Experts of a small language model.
Size: width 256, vocabulary 29424, 101M parameters.
Experts: 96 experts in each of 17 layers, 3 picks a token, a softmax router.
Training: a variant of Adam for the experts, 629M tokens, 4802 steps.
Below are experts of layer 5 (counted from 0) of a mixture-of-experts language model. Rows are named router (the router's row for the expert), up (a neuron's input weights, with its number), down (a neuron's output weights, with its number) and show model dimensions 0-255. Each number is 128 + 32 x the weight over its row's rms, rounded and kept within 0 to 255. Numbers have three digits each.
After each expert's rows: a language model's description of what the expert responds to. This comes from a sample of Wikipedia text that the model never trained on.

# expert 44
router:121139142133179150110177097135138157133112184084159095126214195116162168141113157108113126164119095201109183191200114153117128153107098133147161126069122078147154114085112090065117137135088094129192119130174129128114126105072173140164150111118126099070153127119124166109112167138115127088100120145079191107095105147092161121068125177168159160155064133158144081109116129175124095121154154171194147138111127147121110129116138104191087084134150115098183121161093079126178140145140131083116142075096132125103101073139169063171098128156126154121125146186126137185141170169178103117111151089155084162104121101102093093113092116072125166144151111119147153107137156184228109143097151139135157152150159144111158124080100172135167141113085123133174155102166125080147098052117131
up0:156176105102117106115069108119136140157162188156166196143157111143133040139116117170108124133113096120119080069101131100168054098126084096141099119064138128147159148154152126129119182133125163147131046133151117151133175162120180154161132114119128193123191165138110193113118110136127151159174159102090137131108095098076140121118140132219132097111085154053113117124151097128124130116143111178108183126114112174117122117096123084082115090135081097111054081115102130136060097072106157102130152122118096124098111127124110122119134167148158132131187196127132154119092132202161132125057152210158149183110113116110142138146149135083095087157160155146079105123195178167095128099099168140144136146182167079131099097064130155132122149178086153115101181151151130115169131158093139
down0:072061146127195140119127174111121176102149140157081148173122129115181150158115157182102121185122152152099101148101109133041136141124158154118175137054085160117125121170128086131160097090087160143152106116102115079169108141132097162097124098126143140125127107097128153094115161146044177124090136178178140043173144157145153094104176123066141126097092140110114138124111142141125115131182119195207168119201158140115176154171133135170130154187132131157098111137089104113169185152156132115170156147150161137108145158149119088148104159171067132118138101120110152145133146084187138179157138109148115108139161233107075109116128088177155147045128114191143128130113103158206088113115125108133135133096173133126138129151138123131139114098152097072153165157195121138080128095103132
Description: First syllables of capitalized personal or place names at a name's start, like Har-ishchandra, Lut-fiyar, Kar-sten, Mor, Ash.

# expert 29
router:169095139111152094177117112160129129143136151146187178130154147122128153130106085155204109107074166066184200160095159157145139067091131182112074125096187141108099167113138170153072127145158129123160163108161170106099126097122173147166109105108193136109116157153164146112037085122108110125095120154117097141124138207118127080110182113130146106159106135107123114161130133172117108167071093169136132120058124139137076111158098080140135204139130125158179165095061151088112092098095145133118139107197128124129146149069127147080175145085118118113108163102126139098167064122143133077108105127169102214090147157157094119192166125146108108089141156109135159102168124151095098085158082134112077138155105077120111132022117152137109130138109183125098143121107134114132131166098125
up0:167108139153168154124125158119141136100134194136078122121066138064127136090129099096102091117115149117153091075103148167162121165107122113114158135144118103145126101101134165104118162098146117126149103096122093162135124073069087131141158141120171149209083127111157160108098178080080156135170108142134149136129130141127078129161109138084145152137127113111106102108098155195120106079099114098162100106064135142146078122177132132045145096106168117123067116080107161091191177166120156157149144102131055138153111139099159162131151109138124088174136212143102143071055095150139067124054076173152127093055212136120171095145154162150064128155117202135149167116115128113115132158138130113091156183211093163075108134115083124136103123168153160111103162119126157157102156091127093
down0:093135113139113163159079121118086115092107115026128123068125143130097090078104158139115088102137130112120121105090146136130088112188181101052114135092136125108158125159127162101148127131115114091152158107135151080080154117114190167070182194115146141092195137130128150134142101184114097107158138147135135119152123085074070155074120122145117130132165090181171165087105124077118097181099077082120091135093089092151130122100093051155073146189190097135122141046090123151097149186163158174126137113126107153140141104150208088212123127071112089181132066054108141070132091110149151095140151102166159157136138163092144116078135154107114102128140155135134133103158147168171106150105135129113120101144131129125153170125140141147145099117112060142114079139155081104086094142115160
Description: Singular common nouns after the, a or an, usually followed by of, in or was, such as loss of, city was, premiere of.

# expert 42
router:099130161111135167129107097134113147061138148142170061130152139106114099091135133112120106145127081175075148131151117139152148144129090135089112088126087117149186114205090103090098142082123078108176118102127073146100107171130076146140129150174114122163111112068078039195119164128120090077140050116066094111176155148159121140086146164110093117100160129164089107199114191154111119115098125119112096080163164111139104109095109182147070083067156139099153150109084191148128138152151113119167113122104115194164130102161149150182135095120140188141162160142138112139069139109153105104148113142104099172137100134148159151177087122093162155100128170075190165076119123104201097143168085145097116194124102134128120112109124126189118061099146151103114155146154141147157194101144104
up0:135168107163174107082129105170102110132117139178143146141104071146095072086103092145092094168121106130095050118150082090142146122195149100168137119118099066124173085196146110101131178113077152116125112169145141153101133157132099072143133118171133123125167144206121102187119157202164067089132103100159157137143131156139086144138082098130095123122119117109136148132096132128118136113065124091089117150135158148165097103136081164136075099073096090131178152103058142107142065173126079112079119154125096157186105128105142204080119080128131101157191160142141108115108133191124105093102133161124124130142109106110144139159134123131113170124102135136142153115028065109141133122126120125137108149104067148082104094104137166130108131108068099141108140120132080233204171094118080
down0:086109125107073135129101167166123146101153085066158136141209156130185159105143142130098178132139159141126141166107110164139144145104155146136056150128138189129172133118104127182103076202139098109059109100138077140124191122126135145112128132110144143096084095110154157100115094122095112129064124141076135160138165108117150137098098150113124122144118068157120083143139126157106166116219110111161088131135117055097084096091196138128115094082147075104084088166148121159109135047116197149082155141075174147161139160139091108177131098143097122135060102098155138150150106074152144126145096088093168105113146108170115129129075158121104115159128174140100155100213143177131126165188054136098133073155158127156194125144084112134120147155148171100132155120090137056096117134155148
Description: Early syllables of personal and place names, often after a capital initial, such as K-esh-el, Ker-k-dijk, Tol-kien, Kwa-Z-ulu.

# expert 37
router:198124139091122163112125132133135103198132109185131102153141153155089089175115173084100136154146076146168097131191100107127100104155142109087138100162074128157111094175134035100105159152110119115128044115105171137113074182127074138149131121109126153111111127163140145119133195121117116102145118104146138099190133100108162128129143155139070098132129140175084114157198129176146146115107136098149122160146121136124104158082048129112130093079140145127140088145152162179128136132145129168118125144125126141078067133129107122150085089050073169092133133123131115143110111106116091088158138112150116069137119128123146192141082105076136096151131156195150173095134071156109104158133132107141147076166065088180177121154098085139193061125195165131112109091069127177091158132082210
up0:091130139134135116188148118118058158133116111088112096162156119147122177130119105119152184126124133155110168109091137069112157138042145132108104055105120113127082097120152158050163160111112140099131165127123116107117143108174145147144111145123175085096170149026129137106172109092193133105085161117055066105126112135180158138149136169153152178114210135190081128122133156096142157090205104121140152151145110125129122126129124208167103138075166134116128125118141147143145130191064110131145092143169131129172134108110123123114089187173075148139111101103086124169066159120162174099175096092158138150138100165149160134113109154125113127146191101144168111094126143133158200145148024141078138152155087125144115132116178154112154143171153074089180128136082147109101085165130124
down0:154159146161131155128128151173216135155161108135163145145061143154134120146154115185132078109129153153158171125154168113137131116104114114159194105136086109155188099139107134120111084095103146130148137109125152088128147132126176117082134116126036191107108142133105088138111160110074133133144104077163181185115116207103089099130091110116118164133125146131153108140101206187103158129088122208112206184087167129155119050098090171120071117155112129100121107135054132163125131110159129135082131109085122108119121120128163135141123089141182140212181151094029113092136178174225143101083121118111154123142112093124127123120104093156109105165140150072106151107109150135098134172104133130123094136160137185126151129121171061091134110120106127144167098152126078153118117152137065
Description: Conjunctions linking phrases or clauses in prose, mostly and, plus or, but, while, although, and the word following and.

# expert 62
router:134166176139152105118128101180123144120158141159139114142155156161131133091160185131193113117094156045137167108062185127162114110101097165138107121113177128172164127121127121114090157119153149072179160120167209130159162138060124181139113126148159112097093115124159144066162085126091139070076125074132088153107120167122105149134132147177188118147055167129161135113135153162116131142137102135121154117101069110134096091135149162118114219146092070181121152084090053142122120185216118133111120150151115108125073134113118172159149112112087103178168079147098179109089089139135186099185139126151120171128103126118112091141195161191120120160193169133138136115105146154115104128146071117158119107117162137103114147034122159142102151125075169174178105132120113124127146136125109
up0:185121103155159143091137153186138105148175098106092176099129138096150132175191147118114163127114131103110155139092206118163134128120117130149144107123093115103165091055115173102068147176115118133198131073163103070166113149106142155128105097127124131130103081096106125077148090094131176100083189084143122138150116142108145127136116172091148138194079169148129173087188123072185147129071082144168150089102111086143156094162153106097152144142095159159082112090104146124142153198130141124177209127110153095108079204114099192130137144139120142147131072155133156103138082137120184156171181106132084177157142124094126168124098161148089133152110126124125130167141185163162118126059111129134078140139162123089118174075118084151124143139143135178090129145108081154060199094118107
down0:117077104097122161161128139103096125093127133107142137183108130087145068083106175146127096193138086195072174153120082119092106162112187113113109117098091160130136140193168124140188109132046144179157148136078105176110136110166128104147155154149135168107104163121119120124057162151129126153147087118109130113105167111130158132101159110092133123117175103155183125146138136134073149181168074146081089110119147184116057150114119158177153095114179148172119130145098126190125164081114138128152010133053143165140131104191150086126120129127157134124131213113116106161135112097135064132099097090065069090120174144117145085160129126171148119086108089087096153105122098137114126153095163142114162110088128140097200102169150140109126091171152140108140109096164119137133081104182170
Description: Common lowercase nouns or adjectives used attributively before another noun, such as music, political, coal seams, rice stalks, hair removal.

# expert 28
router:129116170135102136167130108174096124099112177108074046100140179098143171109090139167126124179136075155099113100147116117044199053131145115175148063182095088089177110137148092122089094132147111136077155191091138162181123135117141049121140166138113137121130120094129139189150086133163115181133099108191128131125072153134086121096156172128088187168161088142095129171118097117172139139177114142098142131161173107110129111139147131097162103121147070144130123141132155124112137153085129127192118128108102153153168157104121149097157103165146135094150097157178104103098196176136095094120122173073129159148166132125146101114104095111184177133162079096176131117137115096214156116134081127155127078134120083146105138088154098088182139113185109085124150078110151195144166092109099
up0:154119138110182167124114157176144160129148203101132103040164113130179130115119147156076130122114059172101128126122172102122147140144148163110114070175108112142141147082136058116122096177123127131120125143061128117105072100079148054114157106130098130159121161148126125114118119131201085140135139107140160112094101141108117152069124139101159194146124147116066137115071064141123162060138082186143146086175127163080105157147174073172135090143187113163135091152124099142101135110101120139141128058083076118118146117136174148103094148070153116092095117214155104147139117184129096106097094141132118126154182096125101139118152123137123174159160118103128154147102112168165176077108124141104171142174096091088145128094123088170153144157132188167161159078148144193133171069160061
down0:110103124133093149112207066126144085163150078154128144158115077153177087146167111107127123091161160092171133135103088186154107063117092128127123192113162136103106139117162182101146164105132145192109106110151141140124137152144115170163142182135167126128151101121127201130088148122124048163141103151155145155169141107136171089152135147198140071123150084134170084171198144121131087195109126121118085158080126127105148158090093120090136166112128139132084143154119107130162079085213167162117136144166144146101164119173112151094124112121100093126187121080121116082113092112141141163173148145158135117093110140111172151133124177126131158146155126135065156074099144124124172110116122076175108150088170161140052129151132139086144145164088088120105108110093091033092086181116218
Description: Middle syllables inside non-English personal names and taxonomic Latin words, like Ramach-and-ran, Halich-ond-ria, Bin-ant, Gas-par-i, and Slavic endings.

# expert 21
router:113105128097086083130144141072131074160101124186147142184133180131150196163145139053140159188189118133192175194126129135061133148125166089117130076055133103135167065129114143104099098127114148107119139109129102127109139089152094119161128154174137103128113140120112190134152150146160135158125198105167135108174092114152100100143120142160146185195147176132149113104142116133119104122112058118136214164063096110171109154158115119143136150107150120106114125133159087142182081141090151136130151117176089192120126114137127080156122194177110132051147113118157112108157132141098114088187120074112120049134163160071128136187125128118124140164095124120109136098141147072160159066143117187087159103154088076144147126109076102083156118138179143159163121107087080075103117125119122
up0:117133116159109080151155159144118102131089128098161073139234141126093235166127135110131169178157079115128140139133151121110108102147092115131161107117161132132086117106072136131128198130178121133211130097106126095121110117096114150124137168123144150053108125115182180171133093172177122155127134071085096085058095163130140130186121170125140131141105098131157175069151169096168142074166113100112131143174127097145171130107117099117113160122156190123065163159174114143031119147130118109113134102157124115184057170107144080128087174128080110091157098142151106131098118167122129134141182123152154052133077172150078080133131112131181109165109110129113102161156137114129126081142165138134067148119126059147103151155125116157149151089142184162114165149130153129133147162059154
down0:130184110171118119147114150117159115096161165132175164140053074112164050059146166151090087109123108121078106101126106145205153083093159169179098123190121159134153083112133140156163135155108174092147138077162108140099126158139168115184148119104118152154165142158109067125131166146103116123114104139122160138131130104141104118134132115110145075081140133168134078134082154136133073126112145188106082116132103145144089141093127076177168101133144142096154058098078138143155108018171074075158092149098114119162142087198150164128098113096117152136127179076124123141141145081142125162080134134069110170162095131122127131148128062136053086102080162133139149159130100138145164152090140131127112089174123142118165157161115208175091150123121105140143057162142164178129090131077124
Description: First word of a new sentence or paragraph, usually a subject or connective: It, He, These, However, Although, Despite, Building.

# expert 3
router:102115047123150085113110077114201117155108150132097189123128109145147173161120079094152116072084126194060096136152142119132102148155152121090171126095147177136129079094096161089100105145139143173162112172088114147194093190136121130120129156121098111148072126055136164127075153073149065139128163172099119124071059164142114072152133094054168115160127087143156174136116134126128138162135133144169156122133088087117140128149173119098114201119172129137064151055133097095083117116099173172116141111142147107142105102106091172110135149163133131210067085089100128140125075132142138115144122144195146155160094112089136093167088100133138104125159175143085131122116136149131158070143116106101092195116205110122142082082127110155083111120107163092116115124138130072106143108088139
up0:126092122157166138108089113171179162132077155153146161146138080096181161092160158088137109134153147151091098057137127094152114131136134197104139086138135173132101150104112153120126152066204163215103112161128129129124138132170140144049151112089093085169125084166110210173126128131094102133137118125126137102149122138192089113081164154141138127118117147137141145094079137139125154150126122159034065104094099129118190165171157107095129193095154166152115173125055154126129120177107099082131110160128125044088091080122113128090174104150111114154132116144098103077165118161100180081102163170115179149185120055135101133090146155148117091111122096095121102117144109073098111077104096100097094107122154119164160151119141137124147128087110048110092122126159148090179096120112082
down0:129141088120110144136194086074120088165206119130046085131114178153075077178133116191136080134091136119142143098154116163086060095162100141179112198158100114113103066112183154096117128155083112094145141128106055191166117089148162098166133129160113160150146154119144097081108100102125188114134144133141110154149103123056130122147122103092151121117076151136124163127108127116100100131128136083200147130138130100150110130117122146154130041202142092122162077099164138119100072077116143149131157112122146181174153128143178179124088160110142132196128128118103127175061155098132125134118092114169085105074114137150122111101144097143188131150103194153109119145137136169176142151125088109129152172087114134057108067170085091129114116181106180116100177161136125117108170110130104
Description: Plural suffixes and plural nouns for groups of people or things, often before of, were, are: practitioners, tourists, members, emotions.